Experts of a small language model.
Experts: 256 experts in each of 11 layers, a softmax router.
Below are experts of layer 3 (counted from 0) of a mixture-of-experts language model. Rows are named router (the router's row for the expert), up (a neuron's input weights, with its number) and show model dimensions 0-127. Each number is 128 + 24 x the weight over its row's rms, rounded and kept within 0 to 255. Numbers have three digits each.
Before each expert's rows: "comes after" lists some tokens at least twice as common just before its tokens as in all text; "gets" lists some tokens that make up at least twice as much of what it gets as of all text. This comes from a sample of Wikipedia text that the model never trained on. Tokens count by the router's weight.

# expert 211
comes after: " d", " D", " a", " the", " de", " The"
gets: " d", " c", "im", " qu", " do", "h"
router:092145072124105138133150110130107076132099121132167112147125129126122097098080114117168135108112149150128116138168157089102111151190137126124160110108125103085095117098079160133110109145120158121160106099123141119145104105139105121123137130120132098160128117139142081122094159131137125113144106122083148123141125098135122168080172136118115128092129119182139132123176135135084134148143
up0:126109126190108121118109140135124143128099183103127132127136149163157159164102106147111114179127100167112148093108162114124140112130144140143084087147147093126104125138084123066133127112141145157080112085153110170117125113140120129130105172113159131096108123102156150152137152094161182124150158138164123122154118127141109142119142130112154156121144128138133128123161121138149118139188
up1:122116132121117169110083117137138122182139117105131139152127071133152124108134147131130137085164113150112070132113107120146146144111145130163116129130160192141159150148136127138146096167144099138171156117139124150109134150138120130146150109155111170151148121118080108117099143118086143138121140125116138134144147130071097130070075148194116148144106083134112119131114091119119144135125
up2:102135119130182167140148128133165129128113110074132142157159081113150077119139124072121135131116123079103129112153080120165127105119137144084115153152085116142146086119151117111143118124139116090176074128111123166097137135130146144142130133112102130118100130102106129131141146114146130134130139108127134146120143103096125186143140165125078106130143134090094176125106105112086100128122
up3:113107171117118119163151136160073144196153147145144133157086112126147138129118080149106124086150124127074103131106117142118112123081143139159116121130106137102132161162095137110142121123145130161107127118170157152135147143098178151096175137110155144123124135146106151161110122097124141133153101148140132154137118112125101108113130146136106100139124092193121116129106154154137173118087
up4:062159125153152142119150110137150122147122136141152150142142110110106130108159139123133105120140109106136147125133120141135102087151100170115108163168130157103130148121106099134129135050138151112105174168120156122114133124118083127128139153148083129142128139124124112115149113181116118091125091088154141170110106112136115166108171143162119111125093146105144150092131136177116104158175
up5:100120096139133112135101135090128080127129167130149165163119115103126126124142096123107116136095158119094180118168158122138106122123160107123121106157099136124108127187114147138137148119108117131123098124118060107152102167128102136155181141112115148116153120105113134199102118134116104153132103118117160156131116131170086144151142127151127109125149145110127151142065121145101089102150
up6:128119124105140134133137128149113104104128129122135109115129131116144123126166129128139142120141193155120189143130159140143125137114186141139130190137105100097125102102108118125164114149104118147128131108156129149088128052160138125096146094130098166071133113177143182141166148130125124123136125075154122135114143143116144102110067164128124128134085126122144175131125139125111154113114
up7:124135105142112133153165120162100119145103136142149098076119173162125122134109109110103085153081145153108136130152134104143099172122151123163142115112097119135151116127134148152154116178155126104136104148129101159149166102110134148172087121140156090139107087151112136148136179101125140113150127126109099134092161093137140106152108096121062125111106163152124140137121143154134119113080
up8:107134110149098160145117149124184134098114078107093136153141114156105125138095118120136147138133139127121146095119157128096145140126123098086126117156139101097138078159147113133134122161116133120156117143186120101088136138145117110099089146130082122151133157120150091147127065121122097132161147084119124114146148135129145145115158117155149116097085153140162150088135131173183141157117
up9:173096115134109100119147158137136094150097150154139120157160122149129122138154123083134112072122107095129087165131128122100144142103096129127161114144119108126137104139124142129116114127107164108148096117151114120159101093117130093075140129163167140154112148165085098124154108170070113122134151049121127143140137116118122158086128112124158102109143164121103156109129109133151105145142
up10:087098088100132129112131134101106149090141131151165155106124165099122086114098089102161146155145100166138090124094113116087110129134122106106100096090174108124110135071130151152129129094100166098151107106104122160104124123138155147158152136100102114093149117130116116070134144154081100126137138117129137092087112110145110139129130156154148136111121140184143108136114129112119147132127
up11:113172099151132055105127103101156079128141133146132101094145142135145147128114136144115178096138131119112153145147105154148144148145120146085154116115140107088117102117164143106134136121133153117163134147132122143145141129126116146111134121125127102135144054102144103154106116094124138104121097123097126136101098085127104116144117133120140179127178176150161090101083098137150089100147
up12:119090112142131162113137113150116106131116094157131125154167161098130090148143129141153131126103136094182132135095159148118117105161143140129163121104132062161098122067103172100134120142108126097138114129132127155095119154160124129109138149088164128139119133101133087152092170112124104096158127132098123101130126156140129183110123156122129154125076118120142143096152090134117165157139
up13:134169157096131148156129102113112152153141113144119112122140123132080112132151141130141134143105134118122137139074133157101127149123096130116120152121127159142201185109169134182103109130078083077122135104117172145128090118175149128134144112155157124152130152129137106171131114137130129136123109129088097101131151137113092110106138131126198125103160156136103142140153137121142127167113
up14:155137090158149082122157150109089167168107122141175129145124131106097144189150134176122134078091141129107165132145124118140137148114115149116087116108139148131125165105111127138149136103135124143140144111120165136083073140118124080160093132121168134118108108119125077136122156104131123104129123122105134082142143092176124130108132100141125156114147106136132147184104118110144105150097
up15:105146123117159156157119119118135107146084148121135118141120151116143115119143111110086135154137136165121163138114100105112152146137131093095176112131151087104109092088089139139144124112087147137135170148141144126122168113134156103181125129109094107091123110111170139130128161108098166139173060130075109130141134104129140194114155141137158136137154133125081122118145123127123122090137
up16:093171093125147117123140143149141129137121135136077138125134149116145120092163143107104102098150097092135153102181150126105134114116110138108131149102147116141147125109087184182084145120146121143138130125185118117155072136093151115142116129125136161182147138132127134145138143096162110116111134144129143126101140121167165141114157050136166121165111102144108120126141094111107131128148
up17:130149130155101148162106118125133135099110119150117110121123110109116166121145155121177142126161150070113116048172120134100108131097167102152110104125151123115141124135124111137142145142149078129123176114135111130128126107107119132131107133126143122162153085115094173122086127097165092150110110115144137120106149070118138135110146119135141138175107110135134135150145130154129159053162
up18:152105135165121090173106179094148183113101130167147139113135102087118121145121157169156122141092135125137128140125128145131159111085167132134132152140092090108139089123131138147127130181155110128122121103125129117177097154187101129115153115137099133102107151138122122158102139104079118163131123162143086126137153111090145097104114119110132137148115114142095112126096156131122112088157
up19:132153133159120135132161173112122157142109087114096134112134130104108149144136145131156101139088095139142154115121067139141166152103121101112142132183147132160155199137123175136123100137156129116151124115184124089126117067085148143167121179088128095107104117113119115111114147154160116133130133120114122136116142130112128156160153113124096105136129136123151110153107137096114179135126
up20:103136138128098133129100097139139139105142185152152097097130099157131097139147126154107107134152131084160114126119150151162159139156096125134120104104150143147107136138143114131134115121127161151128135120111116104128166148132123160143099125188162121108111082143129089109161104150109126116171133121150154160146145131129151145191104142117157161128151139183096119126085138071105071136110
up21:096159134110135109067118151144132152126114099130132137141156172113124148140145103143088143115137146135098163121156122098125126144125123120145129080121103134122142139150113076125108144187131097160137106136091123143139139150156105119104136135109113065125092107114105086141106134122098101135136150131172134150135130101106122090137111112057155124168093110143152119099114181073114107123122
up22:106177146086109177134155113095134165155128087158165127158118120095121181122136086111109110143121117137149113111158107133128143179121146134104150140121116110134085141125116133121137135152123136146129105138128155112153129140114139147197151116171129112137074089090156111097122134130132102118144095109145179164137132120118123104139160134109149083117109157117072124112133109171110124163142
up23:109141192159136123128134140113130117110124103117131125154158081127128138098145198147134109119130150118091143148141152138159119162123131126106147135106110107112108117133140171112153121118122167100114136128124194141109135151109189148101134151118090106112142143132153095113138127134125132122147155143090106115161116119145098168096106136095132172149138104130161161124197176159139107151102
up24:132126142128092126109122148138124120122116120136121158160102177129171099095125106151136129130145149119091135117143110090135084141152112148140160150158133121102139097135146113114136132093073147084114122131062124101136100141179152100127117130100107118161156152164100163143165162141147158134115116108103127156108111144107140169137159125120120172133134130159137153169165082141122094168164
up25:101154133129136095146130109145120122140155093161159111154147093126176105164118152124154142133143166148097101129135128132112116115118130161110120120123141132134141153102162051108113125142139104099127168154101145130127153131164088128127166112142159097144095161125123134094159179115165080099128135113089084131167122128082121145135140163130107137137105086121134101118082136151143084139126
up26:112172102144155128108136121146103127085087155115085118158157135116155145115199107148143099104126096123154118114135155101101104111118107109096124142137160151145151121151115150089135130114144130146164135133159134096117142073152154098126119136057124136132097116129150095123114085094145139064132153112147104133133107120135165138087115121144122141109100104104116168129125122127161132097162
up27:094139115129099127117117079139089156114093157102157126116162076125157133175131143102180161139117123168121113131139102148165135129144126108138133103170143127137128102130142118122153140118125144101115162134148157147122105073107147099153119092142129084135123106157164150080117096086132122091129160162145135151105103098048155119158101162120116142146149112125124115128137140112124128114124
up28:165134127114149130124103127114125120143147127113120144184141138101107113119090115147134095100088170153088070130125108099125102106150085170149106143138125080155160139150181148097120167165122122114116111120140159164140159138123120097098127144149140106130120121118117097116106092118171138164153158167139118134110148144141172086160119112132127121162137192096114109118112140149135117137110
up29:137126178133170121137140133145114127143122143099100145191110124115130140149113127141131130149127134127135100142138115122074087154141137141190140095147122121136159134108201097123149084101120099092111152174149150088130136067158116121124085116110136154088146115132064145151115134161112111144112100110125108142104133128139102110121132109140098095128111141132101123146123134071146120117144
up30:137151199125099127129142111120131151133134115105156114170126167123127123126116098150080120168133151106138153097138124133143139141150093151139181103171093101143107123104148153119144121145142124183119121147126141121124149135071142084149112069106163097083127170150143126147116121092153125116139132085107161179162118132145122144131119103111136108097142175141129105135156114131117127141159
up31:110138161117107129144099139164184132127111127150148132144127077128108140147117108087129163125171111133166116129153121117123117119144106133158156168148139151133126101133159149139140093077138083123131166116139180102107165146129149116073140104101093140100131098125138090075134132147143122119127124134114121103139110119134141166073144162126116159156117160140132155158147110153158142177089

# expert 66
comes after: " the", " a", " The", "The", "'s", " its"
gets: " population", " age", " town", " number", " end", " out"
router:126159087132161181140103103144097129167169107135150153138141127132089112097136125134166126134114104109132123179156148090155133102157146141153095168096184112142110111118079135131120086150112151087160102128137123146125077117073114131134146077103136119156111114101170115123108127142107140108150096146127122166128152141139149136131131138122106138107135129142129076104125101130125163129164
up0:108118145094181137152153110134097122125169157107072144144141127138116165123146132113123134129185149163129112134154118132138117122161128117146139172163160120156132109089116129102119153135130156156156129155116149131129126104143137103070113057113133115098110111111156137103182133124139108130121158169112126145110135157121130154077081125151120130117130163125115168136092102107093122149169
up1:104138120198141179112129146090137137140107119120128127112098127137153130094139141097138136101098175094115142196136153088154110141090118121143143113151171140140147123124105118146126121105151151136170113116116138153106114116130115105103124131141138132109155083074110117139105129144137146111096114071151104174125134127090143127135115106097105156137139098142155185150098100085097131126120
up2:119121142154143149141093074169105147063142132139069148119105153112131130118155174135149156160144129130126082115136149182174141127130136117083092125107162124114130144115148137126098115149122115109140142094140134101134120114123134179140174117106137133156132130086130140125164135147115128120057101104133109127138107127144097100112131126126151102104086096116130140110158142117070127117160
up3:148126099111143110152156112110070111089165126119152112124141128125142136132154152088126160106169131124144139128134114114144122144189148156169155148110133133146106186130114128126119148138142113136065133150145161132101124113142101151162118117130153067141095130108153163123140080100126105168126147123116144138153107138125132124154114159104106157092124107122101122097191176095141101147122
up4:122142140166103110096144080145128120109079104124108126157148132127117144100141114142091095122120113091059131101193089121127174118139142151109137135114118142107123143129137104129143108136144126168113131130116148103113145126113134125123112154160102107096121112152152109141091110103135145084133112122161145183139101109104110078131122083134123158152085145085111088110156121140076138092131
up5:156148156120129127135119161148121088121147115121180128121110113138127112142128049128071172129125098157131064148173077118143142097103146158183121130175159073139116129100128131119140142140150119122099134107139116138148140110160141083133113109144106116131077134120120103127149075138141126141138102141152137140146168110132112126106119134115118140141101162128110114141158127164156113160117
up6:127110107151116115169130084125133149146123146174091085142090110130193134115136129127150188166126121164126120091090121105102120125082124169159122148147158152119117116106097099134076112120127145163157137128136203123160137125142120157126166127164092158155128140108116118141111157125136141115120124097138140152161128135158134141112118136187145135138117132131161151108120106139132161132160
up7:107107125101129143123155127129149163154123138108136084117114136167194121102133151124095119114106186119101129173099156136098130101121122156127148106089119164133116162119143151155116151111121163106111121127151108129118109168143146165119120125130112132110105182160099122146079108152116112178141120115129117138122117127082161100133191152122079131117132176177125100149129136110120118123106
up8:125140132108172113119109132125096147126112159154141118116152105136117103107075095110114088152092116123142151120158136154136200159074133127166140120138139150115136126119117136155140145136159141137149128119140146175158142129095163118118082099146142168081107124108090139137158160144121114094129118163158184117142105121143105118163136115138116114116136116146078087114146097141152166115092
up9:129114115091165115142129104145121143140145118120125131135150130073125130121162102104145133154110120111146149095167129143108141115119136158125139117167105157110127088155096109147136126127117109118074128159138093157142108134101105119104125137134096105168120089152148141113154154119161097166117122152156052094204164100139145134129156092128116096154133122166115115160092092137106125102122
up10:155129119168140124101151176152140096074149145138125142142136067159135149153097118138105168151160123126117146146121113150073183160141136153105105100131122100154100156102136145113118122146089144153102154075116115117138081090083109134126111146112095114120127112157117132088137141118101169119131097138134154134129127162106179114127127128137095105152126095119156148146083112132129111137129
up11:128155126136122118128117110104148102163090146120118118126133070156110136147144160116108123152114124111126142114128121062122131107153155126133116156133122140155116114099120111079139113149118113131157083104136135136159088073096152128112141140146151085151133145172140148129099155069151148137149120093108150132096120127104207151103138136165133104136145155109094134152069153123159124127139
up12:100144127110060158109119117132118093109120108129111181122147146148095128197147121180139151120138125133111097116118150104120145154093129143135117118136143109111159147107125134170131091095147147144155145147139130172165101143103163157131166070134142148125146152110161160114106134136074144114108134129107096142153144153141151136107108085131125146144138083117151149092110152110161112153116
up13:131123109114163121134138128100133116178108084129113124097111097113138141127128147135133121090140128155138142180076130095112127086147148134129124100133116147134155139095151124130141179151112081182129088162174166150152126128148081133095120148150149156176119129158129147125141123109133132156177129164093101127129149148125101077108124094141155151110145146132142122139137115132135188111093
up14:158147124121165135119152132154073116087138122167117097107133113083129094101137152133120156122128120147100116129121164180122126056161116120131149169154097127118085097142141122129143160125126143095118159110128166159116116163147123121111135103134146142114131132149140135140159140110127111154123173133102176103118129137136110125138126130150142122160111208108101171146178147142125170110131
up15:132123152121096097165082132140121130086138152163176136132124131144132126157090160077077121124096083129132176090111110102100187145160131124104115156166076116110091154104132149132126111114131089148129120102144096122102153114125116152140127121127113110136083122104081108157145110075126127098142126143116103108124113145128147113164122130120138153120113143120114113081137170125127118139168
up16:089110165130087129132140090154120124141122153170152127141113097139129102115175169137162107140154128188118166128173102138161102092145155124147117149167108175139135132148094098154118156128185122098151151125166148120115149142119107112151140147108156104135131136130099100138168110132175123137109165095123135107103140109129110174119102111121118128164147139101115113094131185130115119119120
up17:138126132117135085135137125189155131187091090135155114093132121113113123110135092123153109126145107148150128117146108142129157146131126113111123168144130125155109091171145182154155137110119110114104154166075093064119194151111146132114127147115114112175140132141142150126123122124134081130147105083163143150136152124154160147137100136150169122103126096135106150118105095139108121131146
up18:148151136139136144119159148109116114110174141134102147098122113117110154105105103080108092102159087151135157108164100097142126113141095126104174144117179124092132132130089150109125086112124131143106113188151142156143116131156103107099107102144129124127149139147139091113099152095084181145091125178110143118119120090146094130151162127112139093107160097107124135158118119113145126151152
up19:095086100170121168132173107129122129147178108122165162143142161110121160070124134145133174091112163109147130107120100099164145113149181134185162128116103126131116145150142111139140099164079140122125128095148123152129133098100136130103114131087157121163150162126144124136116130148121127119157103146117148138143166144118127108128169128115121170112101125152110130129168114165082116118140
up20:150161076101120126167104107158156122143142107136161136107123121127160143149095134137156150145152074170135118119153131093102126135131178123107128118122134136102113135112088147119143111151168119131117123074129163149164152093142129142140165118142147088147132077141126162074157135147147139124144107150152135082090162148113124105085154154157142104141094106123142114113100130096168109106120
up21:105144110139148125171110094131123144134137151140150107143130140123140128115134099141134083134073100154104115136106152145122155092139125127125132177075121133094146110146121203137152136071080121130113118102117141152103122131142116158130157181092119115126083123114142116112147153114161133130143135123104160120155109144151130115168131101154128131120157135066160084153104143162168159100123
up22:153139125172101130207152148125118167104099070115124121140104139150144116203109148156117099141132141097074126118124148127126092125146144114119113134135131092147109095080155127168124178156138114120111123074087123103110097145099135144132105128100089103141104116142130146145160101125128122143109098123107106118121179113121124120127116157102122162118152139130146119092126121136107127098118
up23:155089135155146162123101137138141131139081141139151121108144150154131165144140140113120065151147147090167184136133198136090154151141136097109143163149105123140151135131154145131129111104124135138130168131107098125118128096150144124117157128120134178086146132173116074089140131122157151117111140157137122125089146128114145134162143083105141134121140121112102120152105076118106097140170
up24:116137141115094128131145137131105167178147121099122139141107127128091169146094128162190102102189132138119133164119106113119139139190128107088140157153116127152152097139128164130167132155121153135124120125136144110141176098148106115142142175099165151148135125123137140124117120085109127123147108120170132154084091149097134128150122151117123155126166101163138094133096117145152146182143
up25:163068112095139078103155132138151125155169151145139129132107129165150111124131114154136153113173128109136130123139164130146169144132140163140182137143104135108143107103092090119130073099132154158110122163102088102112118144126103111111108128150139115145122117111169167118081153139157117162109066108115170158171089109132129112125092135118108111142142123125125121123118097130114101132159
up26:097151107146119134134088147160145098089110080100195129096142136129098112111100125137112123122150107107139134125092122103113137114120082096116144139133151161144142108126133115158161141176128122139183128153114145150169155114095124149115119142151129076145102141163126141089121071132127170104111105107154111123185170120119145121102129103097162129129104096140156119140114125153123122106091
up27:097140109139121117114124161174091149114131101138144130095132134142101117134117128131111129149107102168123125131153130152105129110162106156145105138108115101136168129170147150171112132137106119134154107095122143096086142110115143106129117150115140147168092099103059107121116105193119078151118160183138140113131072171131111117185118133111119114148140156116114158116156157144122121110093
up28:132145100136100128131128119133112080137140148087177163145143180162100151117129117147114121168159116178114095145091099143114115151118125111115117148111112108159179127135133140119161161163103110113146131144134111156128133161158111150067114132130131092154092190111119139089129108136140118095148118109077104152124178135130119114127088130127166125091117173116128126168141112141123124148132
up29:188116151123135134101133113132115131127143119122132156150146157135187113108173159127120102116117159119104141130118164124148113140091148168147124154095126125129113049140094145157159082175072094129169154157133115135118123165127106121123123162100150106145140126126137170128104122104131143173136161171155131136131143138180111098131104123087127122138137142126116110106133107151132136160165
up30:117112126190096117150128144068120128111129117126096144090107125131082157160174140128124079143124135119119145102124139161115086092118120124151091123114148155125084114183089137106167123131156146135148150149114141124152142116105157102167148135117118146126118154116139119142131132148127128092124132141103111143095128158126154193160119094098169151123144113110166144081139140140131076145149
up31:102146127123171148135120169123143119151137116166142130133123121141202112112136128149175133133137116118129115131143123124147084094129128097134112168096137102110141139131130097136113123130152126113105110109137080079135123174096167140111065096105102144128137106102108150111128171142105118100120111143168121145108077101125100159073147152120146074086091127135127168118118137164131128112140

# expert 241
comes after: " b", " a", " w", " H", " h", " s"
gets: " long", "ill", "ing", "ust", "old", " far"
router:097152140127086137126125105170097077131136120134180120147131153103111089117147106130130118095079142126178154151164179088151132145124117094128120111133134142111121137153125119093138112143126174103174103132133135133128126083117131114122138107092134117126130092153154083138105131143142129106156115129123114120182149129147196150110150147095096176129110133112139120146155098178120119144156
up0:110159155124123101119161103121130143130091123138157140127126144142132137120168117116149136089115146094087127104111129106139142131151144124099099142181173143115149123103122113126139059108112102137122087098153158114148079099137097092170149119130138135126177160135103098134118128102143118076151096103140097122129130075138099075133111102165136132168113144133123144103152109139101081108124
up1:096153137145147167132172098167146137134134134160173080080131150110120145141147161124133123127113121154168134077162131111146125106118142137134148113133120134130106107170135130125158164180171146090149115111118135124096162154089132155136099117131168133148105102124119122123162157139128106112078133120175165145121152138116092113117092146088162128146128109112143148090146133140121128072161
up2:129131134139090102127131135072127123169132077173121096131147118119143129141085171130113122130120121090137106137156161111151151078149069118119137139141138127136144133152137080102110123091111135096147132076134144134100116117162143164094090110168123106109096130120133163117168157123095157140136106087159175120147133133087103124144131138159167143142135105130106141105128102097091113138112
up3:150171114107127122120151140161113136159111099156117179109092120105127167126135194112131142169092137132110168118138130167111092143141132130124104109099093111153129125130169152135101109176149092080156147126172162093128138128163108103100138132130158080128149138136134165119141169094151136127111127123122111160097128151124114133147096146129129106133107086118083118136120120159130083142097
up4:111092099158130157116141158139104110112118127146121087112115101111090115137138128138121143145121100122091082096132110173141147181091152102168153139153169175136134117158087120131131124137138141107133094129144155138112158117117160081066152186096165102123117109134138155139124120133086130152131140144122130131162127139118147091130156104121153127124126157157162123169158153109160167124140
up5:112175125117148147143090117099145152134168089130099145162156116113169110105143097114108118078078138126087119160128148133132152132118123120128167118135177139116134120108151137176109146100161123108134131108151114167113138117146155127118136072117094134118110118177153087134079122108111135137101192118125089148158119109121175148115116122130082154140122125145121104097136143119155119111162
up6:128140152123149092168111113126138181125096131129159162122121090157094135137093137096084115176109152154135177098073141121154118083157122127109122147111161163130075110143111125144078153134138112089133130139073141141159155142130132111115127128135128113089118106121191119112138159108104096139097111101117127156130133115095145132123113125154141145155144094120093083142131142139137113117106
up7:139096141124108144105109130079135119114095105128133147116113132119128130168143124119111090130134157129091145112106139141123100127138149169144143137107146148134080134117119150113119106118103110152147201076173171118153127114117172127166135075188118121121162137121129135139083169147185159125178160116159144115152133139151166134176115108124143091135124111160129115120121144111109114116135
up8:120101106087132136154133102097135101108170146150130125092115100133121121164139124159130128117151142108114122091122136152099146077121129124113108076103090146087132173102129118142105056136114109126172137091136132120081128166127147133073111103144144141134137164114132133132157089107097118157108115119099134130110125131129124144151093090125136105090100116078102173097126162142103108142117
up9:097163140161107097140110092147119116167143162118091110094142091143106108139122126146122135124163128098150151144148145114196145141141114176094160162122119131105140112120122107162167109145153136165131092131126145100101122180139123169142161166158107113118154120128151161114150167122109106102134148125119080133092118131141139138112121177120143145106103117120132148132135104138102107074177
up10:085111112141175167132084130144136121139128137174144136131126136082117068096153110142112137142117121125126095132097096138109110161089086088129101094125146129146135141160117121106109170148154123124135112118123110153138137114160117165119114140135130134121100131163084137124124146165168124108083171145149150183162111163111121124125168108102130122126155175108158097165162093121120151110128
up11:139110124131101101111161119143159128118119133121115119153136148129109127161129117141128108117122129086137148139122153116135097096085108108175056159152116110131137125155105119161100086145116166122134123125125144151126108107111130112138124140204136128146135117137099121161108104079142096145129116137144173124164149127110201129139107125119168100091110144142106191130097145136129128186102
up12:105098103132153137127112157162156152131139100116114133134127141130151149109095093132137141124184186129151142103153111152089152129130098105088135173198148115111115142116143153108151138164168137146125129134178132110157160095101097096116102143173130129108133122128154109122127159088185143108125136171142116154119150095155169139095141124143105128127105115120128120143103104171133106116146
up13:132134138126102148146127080157121123146121141103140104113118116109131153101166091138115143147160132084142146114148116103101107145106115109124097136053146114094115104146172134143149135088115082124093146138104152159114136121164139117109127144108145139109193139118148170086137168109115154119062163133132129140133140113111104121124103134138111136076170168107095122110161083126130121138127
up14:122136141093142107114155134094124107154133127129165125139104160120116133168080145145086125124138137087165092096159092107090117116114142150121120106155111128142119140129135121087145092153115128162125085149115097116128157114173099142145096114100125076121102145123147162129125166072132164118117105152086127106133088162095167134140146103141109075105120120129152117155161151113138091128156
up15:119143119101160141124142078145157072094122137164088104110171103142138086125168131108138056147124091131068129133139155119171113090119127120157127172141145124170147140161147135115086123158110137133100155145141119083156131094119155152173118111105109158113141147138113160129099124131149141156135116141117131126141170117093112146132124135106083125140096138144149118104125132160125123103129
up16:156141123136148157144115108170140101108111163158149176133151137126100154128084086127110141140190159123120123077156130136134154153108084122140128140104162129146117126101106111141095131144089133075134107084097135138177144130135130127134115126142117109118152114144097153114196158095153094114141127100141161112146135085150122095125128102155111139095147136131103175139175146110130140137119
up17:114151085149123131126184130123131168170144141136142161105116115141135108102105142143107112088102120163138170150152100109104134131155121129117129126142075147165112150115123123104131134158113103152109125141160132139104142141128074104152122166093120138120095164134122126146089135179120103149149114130092137130182114094103072126138090128136100103133151159166175134120150076122117096143140
up18:153140128108110143160102125153127135142137124131164099061136162089157127079139111115171113076131148146125120149134177117091179135092135101107175101129115127086097140180096141136135132124136113123126113142087128133130148137117124131103093101120126140145102102139171102143114126138120112115112123184160112120092122103127122132130081136090126156099133146120115154156137130189097103117144
up19:115113114109114140111136162123172117088121171104121134151099137142114121136088096127148081113133123125141184136096121133162099099167134134147138123130134093123127118114136149094125183082119155138115095145130125142147111064110131126124090157107103113087143114124178158135147147119149147105106112135176121132083094143157150148105162133100111113139138187151168108147136168109144138128147
up20:135167168124105155116114109113122103121173095154114115163112114113141107141146125136113098141102117164138129112077111117152118113182138117136121103129132107130154195117141121076129104135129066135137136148104135137095140130142170098116131145134131117136139164154134086107141092137129148140122098104115194132166155090096147118065138145136133161141178126152121108138101142154126132157122
up21:111153155111120122113138174128094159116125155105115132176118111140138142133187156110108149132146126119149137144146139114122117159165130142188137131137116075125127135098125128115081143117139130142095130137170125098114127087078135133119114119069150062097119105167136133142143138144147152134145105190119151137133127176149120123163117115120134138173170134119138115126150149116120069140097
up22:125098142128105131153119146115157153134198062122145143160145121167133115110106127155148086090120159127119109144142093144105130132104118122062153141114147128136131126161166145155100132134150123131142115109140139116141160127108117145097158146087156089134153110112109137116129082122172112118124189127122117117136133137105100146149156135136166106085154152147162122121148185148151159104102
up23:113145137109125100137130135183100139135132111118114178146121137103153121110168099130115162116107180133116115131114101113190139093150143143153129127111095117150115113181107057127155132139150155139117156112107115124184137154102099092121106151097104127126097126119101117106094145101156140150149140133154106146128140151117169107115110111098093135144089129154109123141081127162084117114096
up24:124150094126085142119125097103176119125124123123131066139134136105111153139129084128133151135145144113129126118169109173097161120148159159122109133122158120177143119106116134145153128087096131113149146103144145129127116160135072147155160134124096118095151094127151142121110144106116163115088133108122123145120095096156123125090179091109189122135104144120098160117114083152173163135136
up25:140153158148142093116143130100077153129152122105143168094104136110143125145134087129101134090153119097100107145088109075123133085089163084140084157154144140089138157120111143149135089127156120147089168149147101105145125140129105115120156078102122134175101154082146138107131142137123123111121148118110112161166120148105136105137141159150144153109149094117126130136169106157131134146153
up26:111139124085164169126146157131095159109115141114147093144113111142114125083122127163052108174166143108124107110138158109122087106098116120115106103156129108125136073103125122150120140106101136126122139182147097111099088138174108153113137131115125135152139110154152170141145142128105102134146097124133112148106112140154126089152163101147147136160143142109139130126116104091147089080095
up27:145114098178127106107167139134089111112156127121098076114106120148092137110164150141150089139098104122128165152120148160147124139161142134140132154145061116109127125104184096113110161140137111134104088132152152112135150099102153099146135133150117154117104149179114114131102123110149072118150099117138129083112125131141133135106148128139150117106119086159129160132132132108075122183123
up28:150098109094090122137124140114161115185124154108123109142108109129093137112133104110101125101141159122131117168116090103140137149127096143102128115124078110132108119142106129112140076152129147125166125123130119146128142153143158123135145119172173091150134103139167135095136128134157131181153119080155141177139076145154190111110091116140120121114140169139070149104096120109145144129135
up29:102153152115122121164085150093125106162166079149156171128195143137125155106136119136123147091125171132128158154132085161134128146175140146105112121168108144127125178159142114110144175149133146114118135149111109138139167184111112112138185108152142094106153111131125093108130124130123123127149117173155157147111126100094110097134168145126165142135116104123114125155139114132112108132135
up30:149140141105168156123092129141141135122109149144100166137128153150131117093146138135141098125114126127163115063118126097140088115116145124105106083148139164126119100133171151138133097156168099137119115133113147111117172103111138148092123128163109130137097183121111124156156093138122110157094117110108125103125173109132119166066118082121111132123142153123083108104126180093150155160127
up31:132110139126102106125147161113145151112141150129116133138105092168090105121137169130114152111159108143169149112163129109091194107115147080119132158094146096104149124119130170117152150109131143139123139092123105142115141192105108085144165140136147150130121150142177112132149124107174112118098119127069105091143155155144122121163137128129136152168136130129125127110116156062143123121152